From a checkpoint of a small mixture-of-experts model trained on Wikipedia: 64 SwiGLU neurons an expert.
Below are experts of layer 4 (counted from 0) of a mixture-of-experts language model. Rows are named router (the router's row for the expert), down (a neuron's output weights, with its number) and show model dimensions 0-191. Each number is 128 + 32 x the weight over its row's rms, rounded and kept within 0 to 255.
After each expert's rows: "raises" lists some tokens whose logits its average output raises strongly, later layers aside. This comes from a sample of Wikipedia text that the model never trained on.

# expert 16
router [148 103 129 103 141 186  82 115 123 120  55  57 146  98 127 127 102  84  97 164 186  94  69 110 174  91 111 146 127 154  89 146 103  97 144  47 149 140 105 142 164 149 148 206 147 135  83 131 158  92 114 116 159  84 134 162 110  96 153 100  93  73 114 117  67 148 125 127 149 125 136 133  87  74 143 108 117 145 127 132 156  92 176 145 105 174 181 152 149 137 148 122 125 123  89 100 128 169 103  88 109 143 111  88 137  90 207 185 121 144 110  50 126 105 163 122 133 147 144 129 114 143 107 121 209 104 116 115 149 179 134 104 117 148 190 121  92 144  92 140 167  98  81  70 160  82  91 140 152 112  95 122  97 118 128 148 160 137  85 133 147 145 184 171 142 162 120  66  87 137  90 120 158 130 165 113 111 118 160 133 161  97  98  81  72 100 186 187 123 136 123 143]
down2 [143 100 142 106 121 137 151 142  82 130 153 120 163  97  97 121 132 127 130 134  72 160 120 203 155  96 132 163 126 152 106 123 113 192 147 137 179  93 148 181 176 131 134  93 146 114 159 137 112 106 131 129 123  69 165 155 148 144 127 140 134  91 163 126 164 154 156 170 126 160 140 158 203 126  77 107 166 148 137  63 134  64 198 113  86 186 140 145 123 109 118  95  79  84  96 138 147 106 156  92 112 130  84 141 109  49 114 174  89 161  80 132 129 176 124  70 148  89 141 151 121 166 120 155 164 131 140 161  94 113 133  74 113 164 124 101 145  76 129  88  92  80 110 229 145 135 164  76 121 110 109 159  92 135 150 116 118 103 158 118 157 110 131 141 110 148 126  53 167 159 100  90 127 121 132 109 154  62 170  99 163 147 144  85  73 139 167 174 119 147 177 184]
down3 [ 99  38 186  70  99 158 108  90  54  85 154 106 135 130 147 104  71  73 178  96 156  90  93 120  76 131  51 118 152 107  97 145 132 124 148  95 125  95 186 126 118  88 139 137 130  99 115 177 134 148 145  84 146  90  96 171 100 118 174 119 105  70 116 100 166 172 153 144 161 180 138 127 141 144  97 159  60 164 125 106 111  73  92 155 115 145 150 131 126  89  79  85 106 118 119 116 139 151 111 117 153 134 172 124 130 133  68 126 176 112 190 111 132 125 173 162 105 139  97 110 145 144 133 135 163  90 142 187 166 145 127 172  84 107 126 111 124 155 177 128 163 113 142 139  60  95 124 167 167 132 132 144  55 119  77 121 164 187  96  79  72 157  95 145 123 110 136 138 108 107 165 117 121 130 115 122 122 159 111 164  85 115 129 170 142 114 116 110  79  67 107  78]
down4 [ 83  88 138 182  99 125 134  74 113 153 137  63 114  97 128 110 122 136 102 118 111 126 192 141 145 141 164 125 100 140 134 165 139 113 148 113 188 144 127  70 109 132  67 105 158 174 123 148  98 116 203  95  92 140 116  98 109 126 142 107 108 145 161 100 177 182 140 123 165 130 164  91 161  56  96 114  63 156 147  69 135  71  59 145 169 138  83 163 165  93 126 130 136 116 136 120  81 156  82 147 180  73 159 114 124 142 186 154  94 127 130 125 134  69 141 138 116  85 114 201 173 156 136  92  92 170 147 142 106 133 123 111  93 107  69 169 168 104 104 119 168 115 150 108  80 106 134  73 103 121  73 111 163 160 182 128 146 142 143 156 141  76 196  95 133 117 125  97 151 133 109 161 138 131 110 175  94 138 132 154 128 168  98 108 162 175 126 168 191 151 177 119]
down5 [138 140 115 103  97  79 163 138 151  87 113 115 179 123 154 141 125 138 103 157 104 136 136 121  58 128 174 115 106 131  91 198 104 166 136  97 120 120 131 121 114 109 152 148  50 149  72 132 102 125 131  87 123 119 100  91  52 190 137 151 177 127 119  89 120 108 137 117 108 103 238 128 116  90 134 145 145 150 168 131 105 105 132 103  59  70 107 136 136 150 136 128 126 191 168 125 115 126 122 136 155  86  98 142 108  95 126  70 116 137 115 134 112 167 101 123 103 152  79  79 134 139  78 140 117 134 118 145 122  98 150 203 113 164  72  95 188 118  67 144  95  75 124 108 139 101 177 131 119 103 215 152 120 146 129 111 164 199 130 153  91 115  90  93 105  98 135 104 139 151 126 151 106 139 117  74 132 132 204 145 123 185 131 156  98  74 133 163  50 168 143 155]
down6 [140 122  92 145 161 182 109 161 169 136 102 151 133 112 111  89  95 102 117 153 112 128 102 111 153  94 178  77  48 182  89 162 125 222 159 107 152 173 121 162 156  84 181 105 105 117 102 151 100 138  71 161 116 139 152  91  83 153 139 109 180  90 127 138  87 186 108 152  88 107  96 146 118 108 123 117 155 109 151 166 191 171 117 157  77 203 143 117 134 107 158 195 124 150 177 101 117 104  78 106  86 131 118 148 111 135 131 127 135 163 119 155 129 111 150 141 110 191 109 146 118 151  66 102 140 161  79 101 127  87 180 120  80 157  75 108 112 170 189 139  22 100  78 104 166 132 111 113 133 171 148 127 145 124 158 162 174 103 167 102 136  94 134 127 159 125 125 115  94 112 103 150 148 189 109 147 152 197 115 136 130 138 142 109 138  93 142 121 140  92 155 108]
raises: "vi", "ch", "in", "co", "b", "ve"

# expert 10
router [ 80 157  75 133 215 158 131 139 166  83 124  99 166 171  84  98 211 138 132 171  75 201 152  49 114 112 100 111 170 173 171 111 134 111 109 108 155 124 131  89 145 141 193  78 168 211 111 111 148 131 100 138  74 172 136  57 167 157 169  97 123 150 104 140 145 120 148 160 162 111 154 111 169 160 112 113 110 120 147 118 138 178  94  84 153  89 186 143 201 116 120 157  67 142 116  88  72 172 185 140 110 136  95 139  97 108 105  87 134 117 162 103 136 144 148 131 161 159 167 122 135 136 148 112 139 136 118 158 136 112 146 114 163 150 125 162 152  88 142 106 121 137 174 156 105 143 193 140 111 131 156  99 101 126 181 131 130 134 108 141 137 120 105 128 123  98 116  81 143 149  83 204  98 102 156 120  94 151 122  55 118 172 114 143 126 117 111 110  86 169 121 146]
down1 [146 142 107 103 130  99 120 144  91  83 121 114 142  90 137  56 120 113 126 139 141  75 124  97 143 158 178 141 164  76  89 124 146  92 162  96 125 114 119 151 166 144 108 194  89 125 162 124 142 137 215 157 125 136  56 166 171 133  77 171 118 145 189 126 110 123 121  76 117 102 164 146 121 158 104 112 117 164 154 137 144 146  75 184 152 147 137 114 156 108 141 128 148 109 129 139 156 128  90 219  94 142 146  74 134 161 126 135 117  93 120 104 130  97  40 160  84 154 137 134 105 134  80 156  56  95 169 112 104  70 176 148 109 106  94 139 141  85  79 175  74 142 192 180 128 182 120  85 100 132 136 133 151 124 133 131 118 132 104 137  77 149 143 156 135 118 173 144 173 132 149 164 144 181  94 159 104 111 199 152 169  56  97 111 132 144 152  83 113 168 135  93]
down2 [125  90  99 124 118  97 107 112 141 135 131 148 117 101  61 161 116 117 187 193 130  97 107 126 135 105 169  89 116 111  97 107 122  95 107 147 114 111 137 115 125 124 112 167 109 136 148 138  86  96 107 146 172 120 110 109 136 152 110 188 137 113  80  81 133  31  91 115  89  80 128 106 139 142 166 174 110 129 151 126 139 108 127 220 111 146 140 176 171  72 124 143 168  39 140 129 168 146 166  98 135 137 142 136 128 125 122 131  97 192 106 150 106  98  66 152 116 176 151  42 162 177 226 113  95  85 147 112 147 148 129  76 113  85 155 108 182  86  59 151 150 129 143 113 140 148  97 121  82 112 161 157 105  83 134  77 159 144  70 121 106 145  63 118 133 152 108 119 140 114 186 130 167 153 135 115 129  73  99  78 152 134 151 117 146 147 138  66 156 132 129 136]
down3 [132  95 147 135 138 140 119 162 175 195 148 144 162  83 130 133 127 126 158 122 149  87 137 118 137 132 149 140 116 154 133 139 119 160  73 117 137 108 144  67 142 139 167 108 186 105  62 131 112 174 176 177 134 173 120 183 181 154 128  91 139 180 111 108  97 139  98  92 135 155 152 137 109 173 146 157 121 125 189 142 119 163  65 171 151 167 173  88 139 133 116 106 124 102  80 105 144  83 162 167 116 123 102 207 126  98 132 137  97  56 150 106 140  93 163 127 160 102 157 114  82 131  95  68  93 161 161 190  98 131 160 132 123 171 101 143  95 174 146 154 145 108 161 171 124  75 121 145 159  97 124  86 142 169 170  85 114 192 171  92 138 128 133 167 164  81 134 162 106 174 174 144 121  78 171 108 140 139  39  91 126 107 102 163  92  95 143 116  92  82 100  81]
down4 [112  96  79  77 186 110 159 140 127 145 176  85 198 137 117 150 133 159 133 162 149 117  92 185 154 181  86 133 143 116 118 111 146 185 116 115  91 125 137 132 109 159 133 168 163 141 121  78 119 190 161 111 136  92 172 127 177 129 168 106 170 125 110  80 151 126 123 132 151 140 166 133 140  86  87 167 142 120 160 122 174  86 159  63 118 170 170  82 138 145  61 104 106 161 144 150  94  61 140 139 131 174  78 108 134 145 109 143 161 159 129  75 103 159  99 139 116 116 144 157 101 127 181 103 146 151 115 194 105 146 159  77  90 134 129 134  87 120 172 111 138 140  76 120 151 149 221 179 149 125 102 147 126 150 178 165 133  74 169 153 148 110  95  97 151 123  81 127 114 107  82 179 116 138 166 177 159 137  93 183 116 132 124 112 123  41 113 184 101 144  94 149]
down5 [130 104 114 131 118 140  68  96 141 101  97 128 128 121 141 144 130 146 104 111 105 152 151 148 158 166 187  89  87 135 172  93  95 167 145 199 147 121 147 146 107  97 116 131 193  65 150 100 120 187 141 134 121 160 116 102 169 126 198 138 127 115 118  99 110 123  79 149 142 128 151 170 145 121  60  94 132 118 133 108 113 114 152 139 139 152 131  97 115 110 159 108  73 120 133  95 132 162 137 158 135 138 106 195 114  96 169 105 143  47 209  72 107 119 162 120 186 153 148 106 113 156  95 142 151  93 109 158 135 120  83 154  85  96 148 111 135  92 110  95  76 149 128 164  88 137 156 173 148 123 112 132 118 190 122 169 179 127 142 162 140 147 129  99 144 123 168  98 210 106 153 182 159 138  75 110 109 178  76 115 114  61 105 138 126 136 154  22  72  60 157 138]
raises: " the", " their", " its", " his", " her", " a"

# expert 14
router [111  90 120 202 150 120 151 167 108 115 140 140 171 108 131 165 182  81  90 124  97 128 115 127 103 112  98  70 137 105 178 156 105 145  95 109 137 109 138 119  89  76  99 136 109  94  64 171 134  92 152 123  77  86 150  80 111 112 142 136 153 118 147  84 151  94 151 113 141 169 153 141 181  82  90 147 163  93 143  75 143 153 135 158 104 137 173 199 158 130 126  95 147 148 130 104 175  86 147 101 105 114 118 158 135 148 160 143  87 106 122 108 168 156 104  64 162 163 109 149 129 171 177  72 191 131 109  64  80 115 193 110  83  90  90 136 133 123 144 152  70 116  86 124 114 155  77 132 120 106 140 215 141 104 127 121 138 142 136 136 121 165 131 146  56 113 122 166 168 171  85 133  49 129 163  92 185 136  84  96 128 116 150 119 181 112 153 178 152  95 151 114]
down4 [133 157 126 150 128 141 151 133 182 108 156  93 136 178 122 122 178 129 148 131 129 114 157 112  79 180  73 161 123 102  52 114 149 102 147 164 128 177  99 112  87 144 168 173  93 180 171 141  70 144 161  91 210 114 119 192 157  99 113 173  61 148 183 149 127 126 132 127  72  74 136 153 100 126 125 117  87 119  84 120 129  90 141 121 132  99 111  93  81 132 174  89 114 111 102 125 132 125 170 140 125  96  89 118 142  76 126 100 109  98 134 138 108 165  80 116 110 170 188 101 160 150 110 126  94 146  98 140 157 190 108 107 104 124 156  75 124 128  89 108 162  95 103 132  85 121 136 208 106 131  55 138 120 138  98 108 102 141 129 107  60  63 188 122 123 168  76 168 162 155 109 155 145  84 116 175  95  64 142 153 143 102 163 140  80 165 154 103 119 140 160 146]
down5 [101 112 162 142 201 139 156 109 116 125  59  71 139 171  90 126 150 116  97  97 138 127 114 107 154 135  92 121 190 130 141 175 168 102 125 140 116 154 110 111 129 174 154  99 113  99  80 158 147 144 123 161 167 157 176  55  40  81 134  76  99 122 111 102  75 123  80 102 126 147 158 103 159 155 156 182 137 163 168 166 125 153  75 152  83 112  83 118 211 167 118 107 155 138 120 157  88 155 142 139  74 163 160 109 103 177 116  96 200 107  85 111  56  75 100 180 115 121 140 103 128 144 121 129 102 145 148  84 115 127 105 136 112  46  56 107 125 146  98 166 147 194 136  78 148 140 132 159 148 107 111 104 197 145  95 108 123 106 125  94 186 159 150 111 121  97 124 162 123  94 164 110 145 130 148 134 151 104 124 135 128 129 111 124 191 154 129 117 110 130 164 126]
down6 [102 144 117 116 126  81 134 109  42 136 115 158 139  91 102 128 182 131  98 170 143  43 126 124 118  69 173 114 113 173 168 148  98 185  76 116  75 107 122 184  94 146 149 122 117  97  90 123  89 187 134 141 137 158  90 120 122 151 157 147 115 122 140  35 197 134 123 143 181 131 145 148 115 163  62 147 135 118  99 136  97 118  83 169 141 119 138 185 171 103 181 125 164 123 174 156 141 174 109 109  81 148 174 154 160 182 116 134 106 150 125 168 106 167 163 159 158 135 101 147 142 106  87 154 146 129 160 129 190  82 161 169 124  66 117 127 136 175 154  99 120  96 113 122  95 155 115 145 124 137 191 170 104 139 114 124 134 151  98 106 138  82 117 126 121 171 164 126 110 157 125 159 141 137  95 108 138 112 160 122 155 155 177 120  68 142 121 229  61 112 149 151]
down7 [102 130 160  92 180  78 179 118  99 125 117 101 164 123 204  53 107 154 115 114 171 108  84 133 127 128 149 147 110 125 180 153 150 178 146 131 118 101 132  89 133 158 161 144 153 170 116 155 160 180 105  71 115 121 187 129  82 169  93 131 114 193 143 115 134 173  47 148 109 104 188 101  86 118  62 175 159  90  96 129  94 126 147 134 168 132 125  87 171 148 111 154 102 135 181 105 205 128  70 155 182 157 189 121 130 123 174 172 136 156 177 157 181 120 123 127 106 159 102  63 121 115 194 114 129 141 106 128 110 129 143 141 104 122 145 114 170 177 154  98 116 112 148  95 112  99 176 114 153 181 127  87 112  98  78 111 132 149 101 173 129  52 150 113 121 117 125 151 131 141 158 139 159 129 101  45 168 113 131 129  93 111  95 141 123 143 158 163 153 112 134 143]
down8 [136 124  82 127 134  81 141 157 117 167 133 181 156  82 141 159 129 115 102 104 118 119 115  98 179 147  74 160  86  25 110 138 135 105 142 162 142 180 109 174 133 151  47 112 149 113 110 124 101 143 108 140 149  94 119 147 196 109 127 164 122  99 107 144  88 158 183 132 151 113 134 120 145 115  90 163 109 114 191 111 116  65 125 125 113 178  76 109  62 133 135  57 155 144 115 116 123 151 155 119  91 126 106 174 109 108 161 119 123  65 142  94 141 146 100  83 152 109  77 147 120 127 114 114 140 147 133 121 131 104 141 151 153 101 130 110 109 102  82 150 169 136 134 129 176 109  67 147 108 154  93 151  87 180 107 110 113 190 113 157 137 149 125 123 178 161 130 178 108 183  92 148  85 102 158 107 133  95 108  92  93 129 183 228  46 201 167 105 114 155 159 146]
raises: "ut", "al", "ive"

# expert 27
router [ 67 164  92 108 197 125 116  49 170 139 144 117 173 110  98 126 200 125 112 187 162 163 171 166 160 108  46  93 108 199 132  98  83 133 171  94 165 163 107 104 104 115  78  58 153 140 116 108  94 147  88 171 148 140  94  92 154 154 123 174 120 185 137 125 156 102 136 162 144 143 116 143 111 150 124 136 181 106 160 110  57  97  90 115 105 133 162 169 158 125 139 130  81 120 128 159 109 124  93 146 161 109 147 122 102 169  84 137 141 140 149 113 138  96 113 111 173 149 164 107 126 112 166 115 117 119 137 157 140 169 159 115 104 150 192 139  99  98 197 101 147 132 121 157  78 113 187 199 151  90 191 126 143 137 193 196  97 120 124 130 148 134 124 126 178  97 123 118  80  99 143 140 159 135 143 122 112  98 148 130 103 169 146 117 168 171 178 128 105 129 152  70]
down1 [185 159 131 113 119 110 136 140 147 121 112 104 110 217 107  96 110 120 142  74 104 159 142 118 143 115 128 141 153 116 110 142  28 134 127  94  92 132 178  97 132 149 116 111 160 157 112 163  84 134 105 116 206 120 191 131 181 142  94 124 109 142 136 118 115  97 115  88 155 142 119  71 176 118 182 130 134 134 132 106 121 110 139  82 137  94  85 121 112 126 111  95  82  82 134 124  74 104 159 110 182  62 121 106 113 116 141 116 115 182  69 109 158 129 194  84 141 145 134 167 161  96 165 148 133 128 108 180 115 173 114 142 135 173  86  83 112 176 104 104 162 105 123  94 161  84 117 108 117 120 122 115  95 113 161 131 190 154 110 100 105 138 121 147 188 236  85 152  67 189 131 147 160 141 165 157 112  82 113  70 104 170  97 104 151 148  90 155  95  86 149 161]
down2 [ 90  95 187 139 127 140 105 118 104 118  87 121 117 128 107 143 102  87  94 159 114 113 121  97 153  96 170 141 118 107 174 129 130 164 150  85 176  67 144 162  79 167 137 147  92 135 145  79 136 113 127 103 121 149 139  86 151 106 125 112 135  80 162 108 154  81 104 144 192 127 100 153 141 198 125 120 113 137 132 137 148 133 126 118  80 138 141 134 188 118 152  75 125 178 170  57 119 121 143 166 117 152 117 109 182 187  81 128 119 196  87  68 129 106 119 162 142 112 100 115 200 144 214 134 151  70 154 178 140 107  48 142 142 159 156 122 134 118 163 170 116 140 145 135  68  45 124 173  87 129 118 125 162 138 101 148 128 135 129 119 150 157 174 180 131  72  99 131 139 155 178 134 113 150 112 123  81 184 146 163  92 102 117 150 165 162 177  38 135 115 124 100]
down3 [107 117 116  96 108 128 142 120 118 119 173 123 161 152 142 175  95 133 132 160 158 145 110 138 111 146 101  92 182 110 125 115 144 151 163 141 119 112  93  90 161 117  72 125 151 148  69 147 154 125 116 128 151 100 106 138  98 180 132 133 176  90  82 126 183 242 118  99  73 171 130  76 120 108 170 151 153 185 175 121 106 140 149 103 136 142 153 147 163 153 144  63 121 163 138 100 180 131 192 111 114  75 126 121 159 140 167 113 107 108 147 104 166 164 127 155  95 118 145  91 179 123 107 150  95 141  94 155 119 152 131 139 164 128 120 126  61  83 117 151  90 135  89 102 161 124  83 136 144 112 113 107 160 131 112 102 108  84 160  95 185  99 102 113 168 131  82  24 144 184 154 148 144  99 151  87 107  91 202 138 153 141 121 121 177  68 145 137  32 191 123 110]
down4 [ 93 212 118  70 132  81 135 131 128 146 179 151 126 109  81 116 183 117 103 185  88  59 132 153  52 113  76 157 109 102 143 136  80 106 178 132  81 161 142 162 127  69 144 128 153 141 108  92 163  67 140 153 111 159 112 125 123 117  98 108 151  80 132 138 137  88  98 117 183 151 128 134 120 183 195  88 115 142 105 112 137  63  80 180 127  90 137 196 104 167 109 115 110 110 164 163  56 125  99 111 103 161 164 145 166 115 114 118  75  78 140 153 140 151 137 103 142  69 176 156 159 128  95 124 176 112 146  81 125 119  81 107 186 153 136 148  80 175 137 126 118  97 106 110  97 121 192 149 133 117 108 123 107 136 108 136 141 155 140 129 129 154 137 115  75  90  99 100 133 153 130  89  79 111 136 120 149 140 128 162 125 176 168 124 148 123 136  31 186 118 104 121]
down5 [108 147  93 102 105 141 164 165  99 136 193  44 117 128 109 139 106 124  74 115 120 166 218 140 138  95 173 129 112 119 104  91 123 188 121 145 121 123  83  67  86 131 104 129 157 151 131 166  84 175 118 143 115 113  49 123   1 143 177 187 145 134  90  90 152 135 145 198 152  95 142 117 111 139 142 129 123 107 156 118 141 139 164 150 129 195 154 167 102 111 111 162 135 148  73 100 134 105 109  75  76 122 131  74 166 127 179 153 137  96 106 130 161 112 128  80 163 122 117 141  93 130  70 137 139 148 111 142  86 128 133 141 129 100 121 108 129 116 133 121 104 104  86 171 103 142  88  90 136 162  95 130 131 135 121 155 118 130  75 124 109 163 138 149 112 184 103 155 146 148 105 105 105  70 152 180 150 173 135 104 127  56 114 162 133  72  99 208 113 121 138 166]
raises: " the", " their", " its", " his", " a", " this"

# expert 26
router [127  90  87 134 109 194  49 108 150  84 100 134 102 166 128  93 166  94  81 132 117 123 106 114  89 130 170  75 114 176 124 165 120 141 111 136 174 108 122 189  75 120 175 149  92 139 130 114 128  85 170  94 165 107 107 164 118 114 127 123 128 136 135 101  79 134 142 136 108 102 114 144 170 173 155 116  81 164  86  78 111 177 139  63  95  66 128 104  90 147 142 109 102 164 147 123 109 141 168 120 205 141 171  70  85 143  89  97  92 169 124 175  93 158 154 127 213 158 135 104 101 141 160 156 116 168 138 153 155 118 116 107 136 172  87 139 116  80  74 100 118 185 101 153 112  83 121  93 112 136 156 110  82  84  76 130 128 131 204 102 117 115 121 122  91 139 144  90 109 132 108 107  90 169 131 103 119 100  78 195 123 181 160 129 121 107  86 133 188 125 119 173]
down4 [109 105  99 130 196 202 171 174  71 123 150 114  74 185  94  57 133 123 131 147  56  85 111 112 140 169 159 127 161  90 130 129  99  55 182 146 100  82 189  87 126 122 135 101 121 187 146 121 149  92 117 153 174 116  99 124 194 101 123 149  88 200  86 104 133 134 167 105 140  89 180 112 131  83 149 128  82 119 193 178 133 161 159 148 131  91 140 146  95 173 196 152 147 145  68  98  77  94 106 140 123 157 154 121 119  81 115 108 150 174 136 132 115 103 101 115 147  93 151  87 167 122 113 111 133 111 149 118 152 145 148 169 104 126 137 119 138 187  87 101 166 124  85  90 131 156 144 169  75 115 193 135 160  86 125 135 111 119 110 145 147 114 148  75  67 127 165 113 123 155 123 152 138 140  72  84  81 132 155 142 136 149 136 128 109 144 116 154 148  73 131 136]
down5 [ 98 152 177 143 110  85 140  28 120 140  79  90 154  90  91  55 145 151 133  62 107 124 136 161 119 113 168 128 149 103 173 147 135 130 108 106 155 139  93 142 102 119 210 102 131  29 159 152 171 149 133 185 131 139 162 118 121 117 223  86 119  86 153  81 154 143 104 106 110 151 129 162  97 179  56 101 161 104 130  98  81 157 111 145 134  98 130 114  94 115  88 119 161 117  77 148 112 127 101 171 110 145 134 119 110  93  93 154  95 114 157 112 134 109 131 122  67 142 137 178 165 119 117 137 138 147 165  93  82 194 105 183 171 165 153 143  99  95 119  79  66 121 157 142 179 111 124 145  95 138 131  57 156 111 130 170 108  95 110 101 134  98 184 144 117 143 146 153 126 161 147 118 147  80 159 125 152  98  72 154 136 153 129 123  89 123 139 169 131  84 110 114]
down6 [109 131 104 131 108 159  96 106 106  68 146 154  82  93  62 118 126 160 183 166  98 147  99 120 117  72  61 100 100  81 150 159 112 129 106 178 112 128 116 144 188 114 181 127 144 111  92  50  82  78 142 139 129 142 122  74 133 122 185  65  97 133 116  74 102 115 118 116 135 119  55 136  97  98 124  93 103 126 131  99  98 101 172 178 154 127 121 153  32 115  76  66 120 158 173 140  95  93 115 154 155 154 137 113 173 165 167  84 148 161 142 119 161 166  98  78 134 177 128 181 143 141 142  84  80 157  79  94 115 123 158  99 118 159 148 119  99 115 114 112  94  91  88 140 170  80 128 130 158 117 146 116 172 119 163 133 158 125 139 154  75 161 103 132 101 139 143 193 142 124 179 125 113 183 176 125  98 159 102 175  98 141 156 140 142 187 139 117 150 112 141 133]
down7 [163 110 129 124 134 122 183 173  89  71  54 117 117 161 117  53 142 140  96  67 148 105 120 184  85 167  88 116 127 170 175 151 100 111 109 162 173  70 135 119 176 171 149  97 134  76  78 135 137 103 107  96 150 107 129 131 147 153 110 134 104 155  70 156 142 128  98 115 102 156 126 184 134 146 103  91 100 166  77 113 138 135 184  91 143  98 154 116 103 176 149 163 137 128 120 174 172 167 133 177 142  45 184 143 136 150 160 165 124  75 166 108 169 113 111  98 159 150 189 166 168 118 165 111 127 115 132 135 152 116  78 122 145  99  94  91  77 122 136 124 127 156 151 105 152 134 127 160 137  96  72 158 165 133 178 116 128  93 152 140  87 213 106 130 117 136 193 123  98 127 140  68  94 175 131 100 153 116 133 107 107 176 148 134 111 141 115  84  51 130 131  97]
down8 [142  97 139 136  53 112 171  91 139 142 158 156 103  69 149 160 114 129 117 135  95 113 147 106 126 147 141 134 141 162 137 136  78  88 124 160 137 160 123 132 150 125  98 134 174  42 126 139 137 137 119 116  90 138  73 141  88 143  83 187  82 154 116 121 151  76 132  95  54 201 129 124 138 138 116  91 168  46 138 141  97 120 111 153 197 104 125  88 104 126  74 129  72  76 117 105 125 101  97 184 165 145 174 142 159 125 117 135 105 146 122 146 136 148 111  51 110 129  94 125 150 189 106 141  95  98 119 168 153 172 149 127 105 129 165  99 120 127 146  94 107 145 189 131 139 179 170 170 157 198 161 100 181  91 111  94 176  86  88  72  95  86  93 136 101 128 122 156 131 125  80 118 154 125 137 119  99 123 184 137  99  70 133 151 108 130 180 197 148  94 140 168]
raises: " by", "\"", " into", " for", " the", " on"

# expert 17
router [141 110 170  88  69 149  84  75  95 144  87 115 149  81 179 117 140 100 127 138 130 115 135 170  98 125 130 116  95 160 127  50 131  96 154 157  99 138 145 180  84  80 113 111 137 149 128 177 136 126 149 164  74 138 132  84 135  84 121 142 154 121 168 124 105 151 190 173 107 180 108  97 109 116 166 152 107 181  89  96 105 103 163 163 142  76  53 182 137 155 126 115 112 169 140 134 175 128 138 132 116 115  63 138 122 155 164 101 145 151 144  99 121 102 188 156  89  79 120 129  76 121 100 122 124 163 137  96 126 127 170 132 180 147 158 110 142 120 125 102 158 142 163  84 131 107 188  83 122  75 136  86 148 138  76  64 116 167 124 116 160 132 138  97  63 143 206  93 103 123 138 133 153 132  63 125 145  78 125  86 150 178 207 107 120 153 170 180 142  95  87 128]
down4 [107 130 112 123 136 133 136 158  98 139 130 142 168  89 128 118 153 164  62 144 150 190 165  72 104 119  93  52 172  45  94 187 135 119 106 148  91  95  81 208 151 116 133  68 109  61 136 174 150 194 175 144 124  87 120 110 111 119 126 115 111 141 125  88  63 104 106 115 105 114 155 155 103 145 123  94 136 147  84  98 134 110 150 142 115 111 180 146 147  98 138 125  79 120  77 141  96 184 140 108 135  67 141 128 112 103  98 119 129 127 151 108 102 127  83 138 149  83 128 142 170 129 169 130 135  89 117  88 157 115 158  69 193 122 142  92 185 149 112 136 126 128 142 155 141 131 154 108 143  59 109 144 139 145  81  96 129 148  79 141  49 121 109  47  88 112 101 118 136 121 148  89 165 147 107 123  46 158 175  96 138  59 112 112 126 108 150 117 145 126 180  93]
down5 [131 132 119 156 105 105 104  98 104 122 160 120 140 141 135 151 102  64  81 141 140  60 158 122  97 108 144 153 125 193 144 165 155 118  96  96 141  81 134 149  25 142 129 123  99 102 109 132  97 154 112  99 135 164 162 116  93 184 166 136 101 113 149 124 180 172  89  74 102 202 175 129 130  89 128 142 111 142  97 115 103 194 153 157 191 120 126  87 165  95  99 129 118 149  73 156 123 130 131 110 142 137 155 178  77 172  99  99 123 112 166 173 161 150 166 200 108 145 158 138 124 156 142 122 140 105 114 195 104 130 134 204 100 150 111 183  96 102 159 149 101 113 142 166 104 178 144  96 118 166  78 113  96 105 122 187 125 124  95 136 167  78 181 164 154 136 166 167 103 125 147 207 107 115 114 142 122 134 109  96 113 153 105 148  86 179 113 157 182 180  86 122]
down6 [ 80 112 116 127 132 165 106 180 161 166 114 130 146 161  67 130 103 114 127 108 180 133  92  99  94 135 149 140  19 150  61 138 120 123  82 178 122 190 121 109 180 186 121 118 140  70 124 207 102 110 167 123 126 163  98 136 123 141 172 140  75 138 100 120 126 136 178 179 151 123 112 121 113 116 158 168 103 100  80  85 151 130 108 219 132 136 153  76 168 126 167 121 160 128 103  71 119 115 136 167 134 138 151 128 106 158 116 150 123  47 123 155  81 130 152 152 112 174  92 140 141  97 177 206 117 117 100 151 155 116 113  80 126 143 159 125 140 139  98 133 156 116  95 157 137  69 147 168 115 112 169 162 119  56 156 120 137 196 148 143 120 113 144 146 154 145 152 132 147 128 185  81 130 108  94 118 147 102 131  94  87  98 168  96  74 110  97  84 114 108 131  76]
down7 [133 140 120 109 121 120  84 108 168 165  88 129 137  87  79 101 204 100 137 144 165 136 168  91 174 231 127 166 135 134 110 152 114 127 178 122 118 136 107 101 119 107 168 134 113 143 119 144 139  96 111  85 132 161 145 138  96 193 111 152  92  86 118  99 160 181 133 148 182  34  77  91 106 155 151  67 129 132 144  97 140  86 147 102 158  50 112 187 130 119 184 142 148 182 129 108 130 116 152 137 117  72 110 139 133 146 112 118 111  86  80 144  81 175  99 147 165 104 122 121  95 111 106 163 119 110 167 122 136 121  85 155 165 111 125 118 157  81 122 139 191 165 165 134 133 116  65 170  62 111 113 122 102 146 131 134 108 201 135 139 168  99  79  89 134 130 152 118 119  82  80  54 125 155 128  85 126 127 133 107 119 143 133 168 159 153 156  50 158  95 154 135]
down8 [217  92 104 133 151 152 177 115 147 123  75 105 114 103 117 119 139 191  96  84 109 142 114 128 161 122 116 155 100 145 122  65 107 151 148 177  70  70 127  86 105 142  99 142 121 126 107 114 131 136 148 133 120  98 159 111  64 174 145 121  74 125 122 135 184  98 186  56 135 160 160 105 120  52 148 133 172 164 133 173 158 156 146 115  85 151 167 130 126  89 109 119  85 131 125 145  96 190  90 118  96 103 130  99 105 108 124 152  85 114 163 185 144 130 170  93 142 127 168 143 135 107 158 106 139 180 144 167 117 109 109 207 143  99  80  80 130 147  92 132  88 114 162 124 113 143 161 118 109  77 142 189 146 159 122 116  98 154 114 138 117 133 113 130 143 144 135 218 160 108 135 106  96 116 114 119 139 164  54 124 125 152 153 193 219 119 159 206 125 123 136  92]
raises: "vas", "The", "vi", "ba", "tt"